Experts of a small language model: 13 layers, a shared expert of 256 neurons.
Below are experts of layer 9 (counted from 0) of a mixture-of-experts language model. Rows are named router (the router's row for the expert), up (a neuron's input weights, with its number), down (a neuron's output weights, with its number) and show model dimensions 96-191. Each number is 128 + 32 x the weight over its row's rms, rounded and kept within 0 to 255.
After each expert's rows: "comes before" lists some tokens at least twice as common just after its tokens as in all text. This comes from a sample of Wikipedia text that the model never trained on. Tokens count by the router's weight.

# expert 6
router [124 154 169 162 102 123 124 142 167  94 224 148 120 167 116  87 120 116  96 153 180 114 164 144 146 126 124 197  99 117 133  94 113  98  67 113 142 104  45  98 119 104 110 140 106 126 116 113 150 111 142 105 126  97  92 160 125 132 145 172 143 116  84 140  86 154 167  81  84 120 125 109 173 129 166 137 156 199  79 139 146 115 130 158 127 135 116 106  75 135 133 124 117 166 153 116]
up0 [115 126 156 139 123 140 148 191 119 142 129  75 164 144 146 139 126 105  77  78 190  90 153 105 163 107  46 146 125  46 132  73 175  99  95 157  94 139 195  75  79 106 143 175 156 197  98 154 163 155 134  70 199  99  94 145 188 119  86 151 140 109 156 161 104 153 159 195  89 135 108 149 130 136 112 155 143 124 119 110 152 119 128 146  87  78 149 133 127 186 133 101 133 179 119 103]
down0 [188  83  98 130 152 115 137 136 155 124 116 168 133 180 138 150 108 106 120 128 100 117 212  58 147 116 115  93 152  86 133 161 117 164 128 113 143 164 139 151 100 174 153 106 123 114 145 154 120 135 119 135 183  61 163 103 177 138 122  92  96 103 127 156 175  97 147 146 135  92 118  68 137 129 139 130 104 158 152 128 100  91 119 105 123  33 143 162  73 104  71 116 184 147 173 123]
up1 [ 91 141 179 110 108  87  94 122 115 106 152  93 128 146 180 115 155 133  80 136 113 139 125 140 175 168  42 196 137 132 113  78 216 153 141 128 107 126 113  75 122 155 166 127 128 151 110 132 109 114  80 156 204 124  71  98 138 139  96 144 105 108 115  97 130 115 121  78 176 164 129 124 127 178 145 146 126 131 119 125 103 120  70 143 180 126  96 186 143 149 154 177  99 145 103 127]
down1 [ 80 183 101 114  37 173 124 156 134 100 116 196 139 134 152 135 132 127 147  66  64 189 130  85 150 160 113 152  90 125 144 151 143 175 135  70  93  89 132 135 139 151 164  96 157 115 134 118  91 164 108 149 151 145 180 141 106 112  99 159 190 138 129 121 132 128 119 187 105 131  94 150 146 107 126 140 143  68 201  71 104 119 124 131 182 158  85 117 137 125  62 142 142 118 174 128]
up2 [157 141 130 163 106 136  93 208 184 116 155 110 132 151 134 139 138  99 147 118 176  70 168 174  82 196  89 113 118  68 166 153  76 151 100 126 134  92 143  58  87 146  94 170 108 175  98  87 135  92  87  80 156 107 158  95  63 184 106 127  78  96 172 122 182 172 154  69 149 161 128 151 161 143 179 121 149 144 128 148 124  94 155 129 135  83 167 139 137 158 171 207  88 144 129 151]
down2 [136  59  72 218 161  67 155 146 115 231 147 140 139 120 160 180 154 132 148 104 168 134  96 130 137 201 158 104  65 135 155 131  75 115 154  98 146 120 152 147  84 100 114 151  97  90 120 121 124  88 162 141 142 154 162 142 120 112 134  76 113  37 137 111 151 104 140 136  64 141 161 122 178 129 174 117  98 126  83 120 127 104 127 139  75 146  87 130  88 137 125 101 191 159  88 132]
up3 [126  98 109 140 150 146 134 191 121  36 131 170 140 202  61  84 200 117 143 171 114 121 144 134 156 133 119 158  54 103  87  80 122 129 101 150 154 147 138  99 123  94  90 121 150 146 135 119 156  86 171 186 164 107 133 118  86 161  70 175 132 151 143 120 143 115 165 118 130 110 116 183 157 137 153 117  90 183 135 129 187 118 178 164 123 188 134  67 124 119 126 129 120 156  70  74]
down3 [116 165  88 133 125 101 132 139 135 108 151 132 142 150 148 154  83  28 125 110 130 125 139 104  96 160  96  94 136 123 135  84  88 172 142 137  98 139 160 136 103 159 135  97 100 158 140 143 124 120 128  91 146 113 129 148 190 129  83 181 110 109 151 153 143 113 107 121 171 131 107 122 131 179 125 185 106  98 186 137 196  93 116 168 104 124 174 134 135 130  98 154 141 110 113 119]
up4 [149 128 174 113 117 114 129 189 176 129 165 160 129 137 152 104 119 149 137 157 100  99 157 145 170 110 134 158 139  63 193 158 121 172 128 112 166 105  52 124 134  56  98 119 117 144 183 134 130 100 151 137  90 138  85 171 116 126 125  93 189 203 118 100 137 166 150  94  88 128 152  62 123  92 144 105 117  90  96 128 143 137 153 139  95  80 180 131 135 139 103 138  78  86 110 138]
down4 [182 107 144 110 124  91 165 129 125  87 211 137 175 112  94 156 123 184  93 125 115 152 146 135 151 104 150 143 186  93  61 129 119 158  91 113  93 100 121 148  88  97 176 152 129  78 155 109  81 115 157  68 158 132 191 131 150 147 137 105 144 173 154 131 110 119  50 148 131 157 148 128 118 152 138 101 101 129 102 141 100 145  92 151 129  90 143 109 119 176 117 167 104 127  97 142]
comes before: "\n", "|", " The", " In", " He", " It"

# expert 14
router [ 96 130 170 160 137 147 130 154 113 132 153 152 130 130 156 128 167 111 142 118 120 143 121 136 147 163 110 163  97 149 124  64  90 119  64 134 164 110 117  99 236 123 161 165 117 107 115 115 115 174 151 136 127  85  57 142 126 140 108 169 194 161  87 107  99 121 122 109 106 105 168 144 128 132 116 173 121 145 114 105  99 104 131  92 112 143 133 194 102 128  81  88 115 192 153 118]
up0 [ 77  62 175  70 127 156 123  71 142 119 154 160 128 144 116  70 169  91  38 115 130 205 154 137 102 114  52 130 156 134 169  97 119 152 139 112 173 135 115  81  69  84 135 143 149 181 141 171 108 137 151 160  89 113  88 163 179  92  98  85 130 167 151 132  97 126 160 107 141  85  86 191 101 174 125 157 173  96  85 124 168 145 152  84 178 160 161 154 147 150 138 138 168 173 125 113]
down0 [111  84  79 145 174 132 133 108 126 156 145 179 134  86 126 142  93 149 121 156 106 132  90  56 166 152  85 156  95 110 127 130 117  94  84  89 105 132 140 159 105 170 130 129 145 155 154 108 105 135 161  89 197 115  77 158  86 153 117 116  74  97 139 181 134 123 171  92  90 176 105 134  84 116 162  78 134 162 139 119 141  91  96 126 157 116 204 150  88 176 124 156 139 114  66 159]
up1 [139 146 114  84 133 117 167 141 135 139 180 137  97 193 128  93 101 131 170 182 179 117 154  90 160 148 140 167  92 109 121 125 102 118 140 167 151 123 143  95 107 171 199 119  70 143 168 133  99 169 131 115 128  74 117  99 169 116 103  99 139 122 136 106 180 161 154  99 138 124  97 105 126  98  92 123  79  97 161 177  68 130 118 151 138  92 108 176  99 109 120 159 111 106 164 164]
down1 [ 86 156 122 181  92 208  87 172 135 101 127 123 146 147 154 121 106 122 139 101 152  55 144 138 132 127 114  88 136 142 178 164 169 143 122  87 135  95 105 176 115 170 169  99 104  86 137 150  73 163 108 173 129  93 121 159 163 214  79 117 133 133 112 117 144 150 143 125 112 154 160 144 216  54 139 140 121  87 142  97 159 114 144 142 136 137  95 153 164 137 139 119 129  64 142 149]
up2 [148  79  91  95 134 119 106 104 138 132 168 187 146 135 147 130 171 123 162 136 124 117 103 102 150 136 133 136  66  81  92 169 138 134  81 128 100 127 169 138 102 133 126 164 130 200 144 122 138 131 122 113  83 109 112 144 114 179 133 111 117 137 172 123 168 134 137 117 133 140 147 150 143 116 143 166  87 145 158 139 121 108 100  50 144 133 107 169 139 166 153 161 107 123 148 134]
down2 [117 117 217 151 108 119  77  85  91 157 112 155 176 193 147 134 117 119 129  96 161 114 107 135 109 108 105 166 128 150 131 142 147 135 180  73  74 103 154 119 144 144 166 134 143 161 142 121 217 121 147 114 118  76  66 111  54 137 161  98  97  80 144 142 111 146 127 138  49 148 149 180  70 124 137 142  82 177 126 166 123  91  59  84  42 156 152 111 132 135 152 139 115 142 116 154]
up3 [114 118 106 186 141  98 146 118 135 130 120 180 149 126  76 115 136 170 128 103 152  79 231 132 133 161 112 136  55 119 135 125 141 147  97  95 141 147 181  82 135 115 137 128  82 162 112  93 135 121 160 189 154 113 123 141 143 160 115 106 158 151 136 169  64  78 132  71 125 119 173 132 116 152 162 116 115 139 134  89 113 125 146 110  78 107 189 108 163 132 139  55   0 165 152  99]
down3 [102  91 142 161 195 159 119 139 154  89  68 127 131  87 118 138 130  89 133 139 104 100 147 170 142 177 147 119 152 117 110 146 150 128 145 149 135 143 172 108  94 122 134 109 101 125 143 107 115 119 113  85 148 113 134 127 122  86  84 105 107 119 137 116 158 147 181 105 226 183 147 117 171 101 128  90 124 232 155 111 151 120 145 125  90 156  60 142 102 148 122 112 156 125 147 134]
up4 [151  82 131 144 160 164 127 169  91 127 155  90 138 144 121 103 166  85 126  83 115 116 149 167 129 109 123 134 106  80 164  93 109 108  86 134 141  97 105 112  98 121  92 105 154 103 156 150 135 121 162 126 125  78 150 158 113 110 131 126 165 153 160 147 139 167 168  83  86  97 113 183  89  58 125  69 168  97 103 153 110 116 134  87 168  69 191 114 197 141 105 130  92 116 130 112]
down4 [120 162 113 132 102 118 171  73  81  79  97 159 169 121  96 157 131 178 105  88 146 148 186 111 199 169 156 134 176 137 166 155 125 146 132 117 147 141 104 145  61 104 116 152 147 161 162 140  99  69 146  75 128 125  97 116 155 181 138 125 153 197  90 145 112  91 115 112 125 132 113 146 108 133 106 114  85 167 134 105 122 126  53 138 127 128 132  98  99 137 109 138 178 145 130 120]
comes before: " |", ")", ";", " /", " •", " km"

# expert 5
router [110 161 159 150 152 150 129 159 128 123 185 183  92 137 117  96 143 122 115 102 156  84 148 194 150  97 121 163 101 172 143  86  64 127  71  94 176 162 107 136 165 117 146 120 133 124  94 100 132 157 121 118 162 115  66 156 150 120 164 120  95 144 160 142 103 162 142  95 133  98 139 111 125 100 112 108 130 156 102 107 158 108 114  43  66 172 164  76 149 144 176 126  96 148 186 129]
up0 [121 108 205 153 112 162 148  97 137 116  97 129 126 133 140 109 119  87  78  99 157 147 126 154  93  85  46 140 121 119  95 116 154 165 137 137 142 120 138 107 123 124 107 196 138 137 130  86 164 158 150  95 150  58  55 104 178 140  69  50 150 147 141 127  84 136 123  92 125 141  87 105 147 126 118 166 155 164  98 151 158  99 104  98 152 168 186 136 119 211 161 102 137 133 148 115]
down0 [ 42 135  56  97 143 120 146  63 156  75 122 174 115 175 133 109 113 100  85 131 111 126 115 125 142 123 139 106 137 128 156 118 138 106  93 142 107 158 157 194  99 129 140  95  95 142  98 171 111 142 178 131 153 132 135 108  82 162 130 116 106 118 132 200 180 136 113 114 135  91 134 101  94 137 159 116 157 129 135 110 187  76  72 139 154 141  64  85  99 132 126 211 108  95 125 139]
up1 [ 59 141 131 148 147 141 114 110 135 116 115 138 136 138 155 145 193 213 135 124 154  75  60 152 129 108 126 165 101 143 156  81 163 161 167 119 113 192  92  47 146 119 119 142  81 140 110 129 134 225 100 112 142 132  75 160 132  89 104 145 124 184 150 141 150 121  94 130 123 145 155  92 127 139 136  99 108 152 167 142 157 110 120 117  95 118 101 169 152  80 134 133 119 153 146 180]
down1 [132  85 132 166 112  91 150 155 123  66 117 110  97 117 138 137  78 138 133 147 107  81  80 109 149 132  75 155 130 153 133 183 128 123 101 159  84 115 133 119 176 104 129 129 130  62 121 165 115 134 143 130 103  96 167 186  98 101  93  76 158 141 123 138 163  98 159  28 109 184 129 169 124  88 128 167  68 153 180  62 151 142 169 144 199 106 156 171 182  81 121 155 148  88 177  88]
up2 [ 93 142  98 139 167  73  92 100 110 115 167 183  90 161 110 139 178 119 169 172 191 116 107 170 105 159 107 132 112  85 136 130  80 169 117 139 121 107 130 140 115  79  75 165 124 165 121 106 116 153  93  63 130 131 156  72  91 188 111 142  87 142 150 156 182 130 180 115  79 151  93 210 167 116 133 110  63 161 125 125  87 140  98 118 160  90 146 145 142 112 194 169 107 148 159 144]
down2 [107 128  91 127 119  77 150  94 129 162 113 122 119 107  98  84 204  96 147 101 179 161 132 151 114 183 128 180  93 130 171 110 149  79  98 143 172  78  70 147 141 131  93 141 136 111 191 151 142  85 132 203 112 114 113 110  86 127 139 120 137 110 137  99 170 120 183 125  46 126  90 119 143 141 143 169 142 143 161 197 137 107  81 169 157 111 131 172 100 106 114 131 193  98  50 185]
up3 [191 126 158 117 178 158 115 160 119 104  88 185 170 144 140 130 162 183 130  71 121  50 194 126 131 182  99 103  65 173  96 145 181 129 151 110 120 158 144 157 152 114 123 170 117 123 139 107 112  65 134 145 141 135  92 114 176 127 107 135 136 138 131 159 140 140 116 100 119  94 188  77  95 146 107 118 108 169 168 128 110 170 144 150  97 191 104 157 120 148 155 105  73 108 130 120]
down3 [ 98 126 181 142 147 166 167  65 122 124 109 119 191 185  99 153 133 110 137  87 123 111 137 135 133 128  96 140 144 150  78 144 100 129 128 153 204 116  98  95 143 122 142 112 124 153 118 109 158 138  81 145 181 100 120 139 173 156 144 104 115 115  73  97 148  82 150 121 152 143 162  93 123 114 125 124 136 125 130 102  79  85 166 222 129  90 107 107 116 117 110 143 126 111 131  67]
up4 [100 139  89 143 138 170 101 167 156 148 144 126  89 144 135 111 154  83 123 157 152 121 202 127 139  93 145 134 114  34 170 108  83 177 124 128 208  90 115 131 158 123 181 116 136 120 143 181 177  70 136  99 118 132  74 145 173 105 107 127 143 122 112 131 115 118 179  75  87 106 155 143 113 122 158 130 115 109  83 102 104 135 144  95  86 108 183 116 232 150  99 160 135 127 133 145]
down4 [172  92 151  98 136 139 140  88 117 141 203 140 169 161 128 119  77 160  58 104 190 183 166 144 145  97 154  99 183  96 109 105 112 104 117  86 104 134 101 153  89 122 131 131 152  73 148  98 135 130 168  81 140 168 164 124 114 112 143 114 106 172 144 177 123  83 110 164 100 121  93  63 106 153 119 107 136 111 132 142 141 130 124 120  83 137 103  53  89 133 117 129  92 146  93 135]
comes before: "\n", " and", " was", " is", " which", " but"

# expert 4
router [ 75 119 172 173  90  97  91 148 113 180 140 140 182 139  71 143 143 179 131 170 146  44 204 108 121  96 131 193  71 147  70 148  98 145  79 121 123  78 155 134 118  97 109  65 106 157 153 113 136 100 121 118 153  81 115 153 106  75 122 139 111 134  63 107 107 127 158 196 131 133  93 137 124 182  97 176 107 118 104 123  99  88 125 113 117 138 118  89 108 158 121  80 150 190 168 122]
up0 [110  71 171 155 137 133 121 145  80 131 133 108  64 113 104 100 117 144  81 122 170 128 140  90 141 136  46 140 144 164 143 121  96 159 107 127 173 168 165 116  70 116 154 153 158 155 134 111 135 150 126 100 139 119  98 138 172 113 160 127 158 131 144 169 100  93 140 106 111 120 104 164  59 176  99 164 154 141  74 106 169 135 144 129 193 169 169 132 132 202 127  68  81 140 163 110]
down0 [ 93 107 104 137 116 129 108  84 131 155 112 168 146 144 144 169 143 115 113 145 112 149 126  89  73 135  44  66 137  83 115  80 123 116 145  94 172 155 153 135 109 130 105  79 156 154 153 148  61 114 187 172 196 135 115  93 169 160 129 107  88 129 117 109 147 120 148 132  85 158 132 152  97  92 113  82 134 160 165 126 170 139 140 165 168 133 109 134 119 161 109 174 161 142  87 161]
up1 [128  80 157 113 130 141 146 124 119 125  75 100 116 127 139 118 178 137 166 122 139  97  43 126 122 149  29 168  90 105  82 140 201 150 119 141 150 146 101  83 103 121 114 184  99 187 106 130 139 145 104 145 110 131 124 121 158  87 142 167 119  68 117 135 167  46 156 118 116 130 108 104 156 173 167  97 112 110 188 137  72 163 125 190 118  89 104 193 143 110 153 201 100 109 161 134]
down1 [ 85 139 121 170  72 165 138  89 121 155 123 179 122 148 101 129 175 159  85 149 131 146 112 169 155  83 123  69  99 189 151 154  84 102 181  63 119 114 161 153 144 130 142 154 140  63 153 102 123 164 108 144 143 144 178 173 115  87 112 107 150 180 114 131 145 142 138 129 113 121  95 154 106  57  98 121 167  75 146 118 142 133  96 159 204 134 114 154 190 145 135 107 132 125 170 112]
up2 [ 91 125 117 146 148 143 143 116 131 177 114 103 130 156 143 162 162 178 167 104 112 113 164 115 114 138  99 133  95 116 109  97 135  80 113 121  89 137 131 187  90  98  54 108 129 226  63 141 157 155  85 135 101 124 153 117  94 179 101 101 146  63  96 135 155 136 147 102 133 120 149 155 163  90 141 132 106  90 102 163 116 138 155 129 162 110 134 165 147 144 107  99 136  87 132 135]
down2 [152 105 110 165  82 186 141 146 100 158 145 121 159  77 108 130 128 159 123 157 153 151 129 140  80 186 138 133  76 101 149  52 132 115  71 177 111 191  70 106 147 131 104 114 114 116  98 119  94  69 114 111 145 123 107  77  91 157  98 115 133  46  84 153 149 187 140  94  90 149 162 127 129 132 185 183 146  83 130 180 147 107 126 125 101  53  94 134 152  89 195 162 138 110  64 179]
up3 [120 130 118 169 165  82 101 132 159 139 127 175 174 177 136 104 122 199 206 159 154 122 205 171 135 164 150 165  87 129  92 124 122 118 106  82 110 118 130  98 101  81 146 164 105 142 118 162 143 150 120 156 134 128 110 169 139 116  85  96 102 181 141 146  99 113  91  73 165  81 133 126 157 136 192  87 117  99 158  99 172 106 161 129 108 128 138 176 165 114 107  89  68 115 158  86]
down3 [120 108 128 115 143 126 147 147 129 124  85 132 140 125 171 139 105  92 101 145 133  77 159 122 113 186  79 120 135 149  81  59 138 114 150 142 149 141 162 103 117 101 136 151 118 152 170 168 167  95 132 105 163 120 150 163 137  93  88 117 142 117  90 114 155 122 153  62 219 176 109 184 161 171 190 107 124 195 202 116 142 105 130 129 149 144  84 129 109 163 119 125 172  36  93 153]
up4 [119 117 138 160 127  76 138 134 159 181 136  79 148 125 183 174 139 105  54  82 104 124 200 144 128 108 131 151  73  95 165 111 126 124 128 131 174  85 112 174 161  98 149 121 101 106 136 167 121  97 173 116 103 137 107 131 125 154 107 131 136 163 163 137 154 172 109 122 149 119 116 174 133  84 167  68 151 119 112 172  83 108 101  63 135 167 172 151 136 161 114 102  82  88 121 167]
down4 [154 114 152  93  49 110 173  98 127 136 160 170 164  97 102 154 150 163 170  72 177 186 138 111 116 125 138 109 114 106 147 135 158 127 149  87 149 113 102 188  72 152 150 122 162  84 165 101 124 140 167 103 135  98 118 102 161 155 141 152  79 190 132 142 180  47  48 120 130 133 151 153  89 129  86  75  78 188 111  53 144 109 126 130 144 113 117 117 145 116 116  98 141 178 127 134]
comes before: " |", ":", " 0", " 1", " 2", "ed"

# expert 3
router [128 131 152 142 154 188 135 162  91 120 161 197  97 188 104 105 143 117 186 163 142 147 172 110  85 148 177 135 104 101 120  79  74 144 102 102 125  99 121 118 150 145 126 116  63 101 154 143  97  97 120 153 171 122  79 114 127  78 114  96 144 136  88  84 133 160 130  67 133 138 145 167 154 158 142 146 138 187  95 144  90 125 166  63  50 122 196 112 154 178 153  85 141 183 149 113]
up0 [112  82 124 139 113 125 198 145 130 176 116 132 127 119 158 128 111  97  50 106 128 126 156 118 117 100  87 192 179  94 125 120 127 119 133 118 126 118 124 103 146  82 130 145 122 119 132 118 139 123 144 126 116 122 153 135 184  89  99 130 124 211  72  94 108 142 171 108 129 158 118 146 137 179 119 138 173 126  97 117 143 109 142  79 185  84 171 112 177 154  81  28  78 162 146 113]
down0 [121 148 115 156 127 174 172 109 127 149 117 100 115  85 144 153 125  51  85 145 119 158 146 103 105  94 137 115 158 137  81 200 108 110 121 119 133 131 155 142 135  85  67 110 147 133 137 149 132  96 132 110 151 170 101 120 121 171 110  89 150  98 126 192 123 145 116  96 105 137  68  87  89 124 150 162 119 165 119  94 147 119 114 153 109 149  89 160  85 107 146 187 146 108 127 114]
up1 [ 96 141  70 117 112 132 111 137 106 135 152 191  85 107  55 147 172 113 152 112 178  83  76 173 179 143 147 167 121 102 144 148 130 103 164  65 116 149 153 156  86 147 190 172 136 140 138 143  79 148  80 124 165 131 113 106 145  91 121 118  90 131 108 113 167 113 146 114  60 184 146 138 144 161 138 126  96  78 134 115  53 173 129 122 133 140 105 168 100 125 116 142 133 106 132 155]
down1 [162 143 147 171  67 150 144 115 158 122 142 174 130 187  91 161  97 116 139 111 130  71  87  96 138 186 149 153  73 190 157 138 144 134 150 143 144 149 138 141  92 125 188 162 149 107 157 155 156 185  79 127 128 126 130 127  81 172  19 111 131 101 187 114 125 175 132 142 110 132  90 103 181  47 153 106 120  88 138 100 130 111 133 112 175  97  83 155 122  86 119 112 107  46 128 197]
up2 [148 138  78  88 158 116  82 132 118 152 120 146 128 181  88 149 166 133  68 146 166 175 125 147 102 197 106 124 126  43 161 145 106  84  86  93 111 165 131 108 119  84  88 165 122 199 123 126 136 116 118 113 170 116 108 101 127 146 134  84 116 145 141 114 140 176 176 107 102 115 170 175 159 133 186 142  72 164 111 186 138 135 131 121 225 101 144 108 218 104 137 168 122  99 143 130]
down2 [ 38 140 131 113 138 120 160 102 126 177 119  96 112 144  96 183 185 134 105  48 162 171 126  84  87 141 124 136  69 110 169 125 156 111  72  87 131  75 117 129 160 146  80 128 143 143  57 145 151 113 104 135 106 109 118 136 110 111 181  86 167  80 182  86 128 126 120 103 107 125 139 130 145 136 178 117 103 111 149 217 159  90  91 134 145  82 129 113 169 159 150 121 149 136  55 191]
up3 [163 149 142 136 130 145  77 164  94 121 130 167 137 142  80 111 181 114 143 142 182  74 165 102 163 165 124 166 118 134 116  77 139 125 116 125  80 106  94 136 125  89 138 138 144 159 172 106  90  93 185 173 160 128  89 116  98  93  68 160 167 148 154 150 117 100 100 115 111  95 192  90 166 145 177 123  94 155  88 107 172  77 147 117 121 136  95 103 171 200 130 109 119 159  82 100]
down3 [109 159 104  78 160 175 119 153 153  65  75 139 143 168 144  96 121  52 122 175 176 108 158 129 168 127 134  88  96 156 106 154 116 143 120 102 164 108 144 153 134 195 109 108  53 126  80 183 102  98  95 155  93 160 127 142 150 135 175 125 143  79 102 174 178  25 131  74 186 137 124 131 156 166 107 157 151 169 139 110 162 136 153 108 195 123 179 145 101  99 121 133 131 144  94 138]
up4 [106 141 139 141 143 138 131 198 180 111 101 120 206 146 125 109 137  93 100 126 155 111 132 140 166 151 106 125 122 115 150 147 123 145 136 140 171  96 118 164 181  98 121  85 156 119 118 207 144  97 158 119 146 180  88 121 147 179 157 129 102  51 125 102 103 142 136 119 119 126 135 151 129 126 144 111 138  99  93 177 119  74 135  82 110 111 208 141 150 185  84 110  40 103 108 141]
down4 [216 138  76 113 119  99 105 123 185 128 151 154 136 112 121 119 102 165  91 145 159 132 165 150 214 147  86 107 180 158 105 139 127 116 150 145  98  95 148 160 134  92 104  86 153  54 132 193 137  89 151 132 178 155 134  82 189 154 168 113 132 103  99 103 108 126 125 148 147 146 114  85 154  59 119 110 149 128 164 117 103 107 135 161  94  95  79 150 169 158 128 109  64 145 117  72]
comes before: ",", " of", ".", " (", " School", " University"

# expert 7
router [152 130 170 159 129 164 120 155 107 193 140 134 126 116 163 113 138 149 122 114 120 125 129 153  62 127  90 160 101 114 108 129 103 138  99  93 192 141 110 175 138 146 134  99 142 115 150 113 202 171 136  86 158 105  95 136 140  91 143  76 114 180 137  84 113 124 148 118 129  88 141 194 159  85 114 166 144 135  88 105  95 120 145 164 166  99 179 119 195 142  98 147 136 131 168  93]
up0 [138  93 153 128 103 155 137 111 134 156  87 114 137 179  97  57 108 138 113 129 151 138  84  97 151 120  98 171 187 118 153 115 126 124 103 167 147 162 162 166 124  28 175 167 128 159 125  90 152 156 130 119 187 123  71 183 213 116  66 100 188 118 128 117  50  81 157 130 145 149  95 142  87 180 125 130 163 113  66 107 120 110 158 132 136 147 128 131 161 152 101  71 109 159 126  77]
down0 [ 73 125  42  99 151 129  99  91 121 106 108 134 164 160  72 142 168  65 107 168  86 194 164 121 117 120 132 108 110 125 110 128 142 111 125 128 190 165 163 154 110  76 106 159 138 146 148 158  91 123 141 123 148 131 162  96 110 197 115 105 132 112 155 193 153 154 100 156  82 105 172 118 117 111 135  99 118 104 139 121 107  91 117 114 129 145 107 120 116 152 108 143  70 166  83 160]
up1 [158  90 171 146 156 152 140 127 120 127 151 143 113 125 101 138 121  52 169 122 188 143  93  54 125 113  94 158  97 134 160  72 153 108 120 154 172 157 160  99  62 132 175 128 137 143  53 164 171 132 129 137 129 107  99 163 154 141 141 161  85 130 147 137 136  88 123 173 141 112  96 115 110 117 141 119  94 118 190 144 141 154  64 164 156 108 106 202 127 127 154 168 112 110 139 162]
down1 [ 72 141 153 231  70 166 108 132 152 140  74 127 115 111 101 157  68 113 167 141 143 158 112 139 152 132 139 123 131 179 147 103 131 167 155 170 156 166 117 133 148 141 176 149 127 131 105 158 171  87  98 192  88  93 104  98 119 110 167 149  96 144 150 107 100 133 134  37  93 137  91 168 149 113 127 131 144 160 151 110 145 123 159 104 136 156  85 135 155 128 111  89 132 131 105 140]
up2 [107 123 113 140  73 148 115 124 179 137 147 142 123 164 136  65 182 144 115 129 189 106 154 134 137 147  80  64 108  45 150 149  65 116  57  78 134 122 121 117 143 138  98 169 147 176 104 172 136 150  72 148 145 125 163 110 155 162 106 126 145 111 152 101 189 198 129 143 142  81 147 214 164  97 157 170 158 131 185 135  80 136 142 113 105 106 156 114 102  99 194 139  72  98 116  85]
down2 [ 92 125 112 121 103 122 140 138 141 167 110 122  94 154 129 140 149 103  95  88 197 147 175 141 126 159 114 118  73 103 117 122 134 107 107 124 104 137 128 110 129 118  60 110 161 168  88 113 129  99 126 132 167  80 192 103 101 142  94 170 121 133 172  74 115 147 161 148 138  79 128 164 115  65 164  97 132  96 146 159 129  95 143 140  72 147 198 141 123  80 212 153 100 131  70 162]
up3 [124 129 118 169 144 112  81 137 100 163 112 119 125 163 123 130 129 100 112 154 178  59 172 154 169 128 102 134  96 115 113 106  73  90 117 124 123 156 159  94 120  55 106 152 137 114 145 127 165 161 164 167 137 138  89 105 167 107  95 113 125 153 145 119 107  99 131  70 120 103 158 180 194 119 135 142 114 148  91 143 162  92 220 115 159 162 136  98 155 144 168 100 130 110 132  65]
down3 [151 123 130 122 139 125 164 144 158  61 106 129 105 155 167 155 176  90  73 112 155 124 147 119  97 167 110 109  98 167 114  77 101 160  90 144 114 123  98  60 161 149 121 130 122 112 109 154 134 125 137 156 114 116 115 151 136  76 140 118 152 130  87 167 178 111 128  92 141 115 121 145 161 152  81 156  85 185 162 176 110 119 161  65 183 147 101 146  53 141 142 103 117 140  74 118]
up4 [133 142  88 139 104 113 123 174 173 164 124 130 144 173 151  70 122 132 139 188 114 145 190  82 158 150  61  98 129  97 145 137 103 146 102 112 165 123 108 156 153  75 138 100 130 133 120 171 153 113 145 103  99 137  80 134 149 136 120 120 142 137 129 175 130 169 185 101  79  98 105 160 120  83 184 129 145 106  85 135 116 154 168  97 145 134 135 136 204 140 114 161  32  83 161 109]
down4 [138 133 129 159 114 139 162 129 138 123 137 168 140 122  93 147  98 135 143 125 128 155 172  92 148 140  87 147 156 147 158 108 136 143 110 111  78  58 140 144  69 120 185 136 143  78 150 124 130 114 152 112 118 167 118 132 161 139 142 111 145 136 112 170  90  67 138 134 142  97 201 129  73 122  84  64 133 168  82 114 121 185 113  95 110  67 156 146 140 167 125 104 110 191 163 100]
comes before: "-", " ", "|", "==", "===", ":"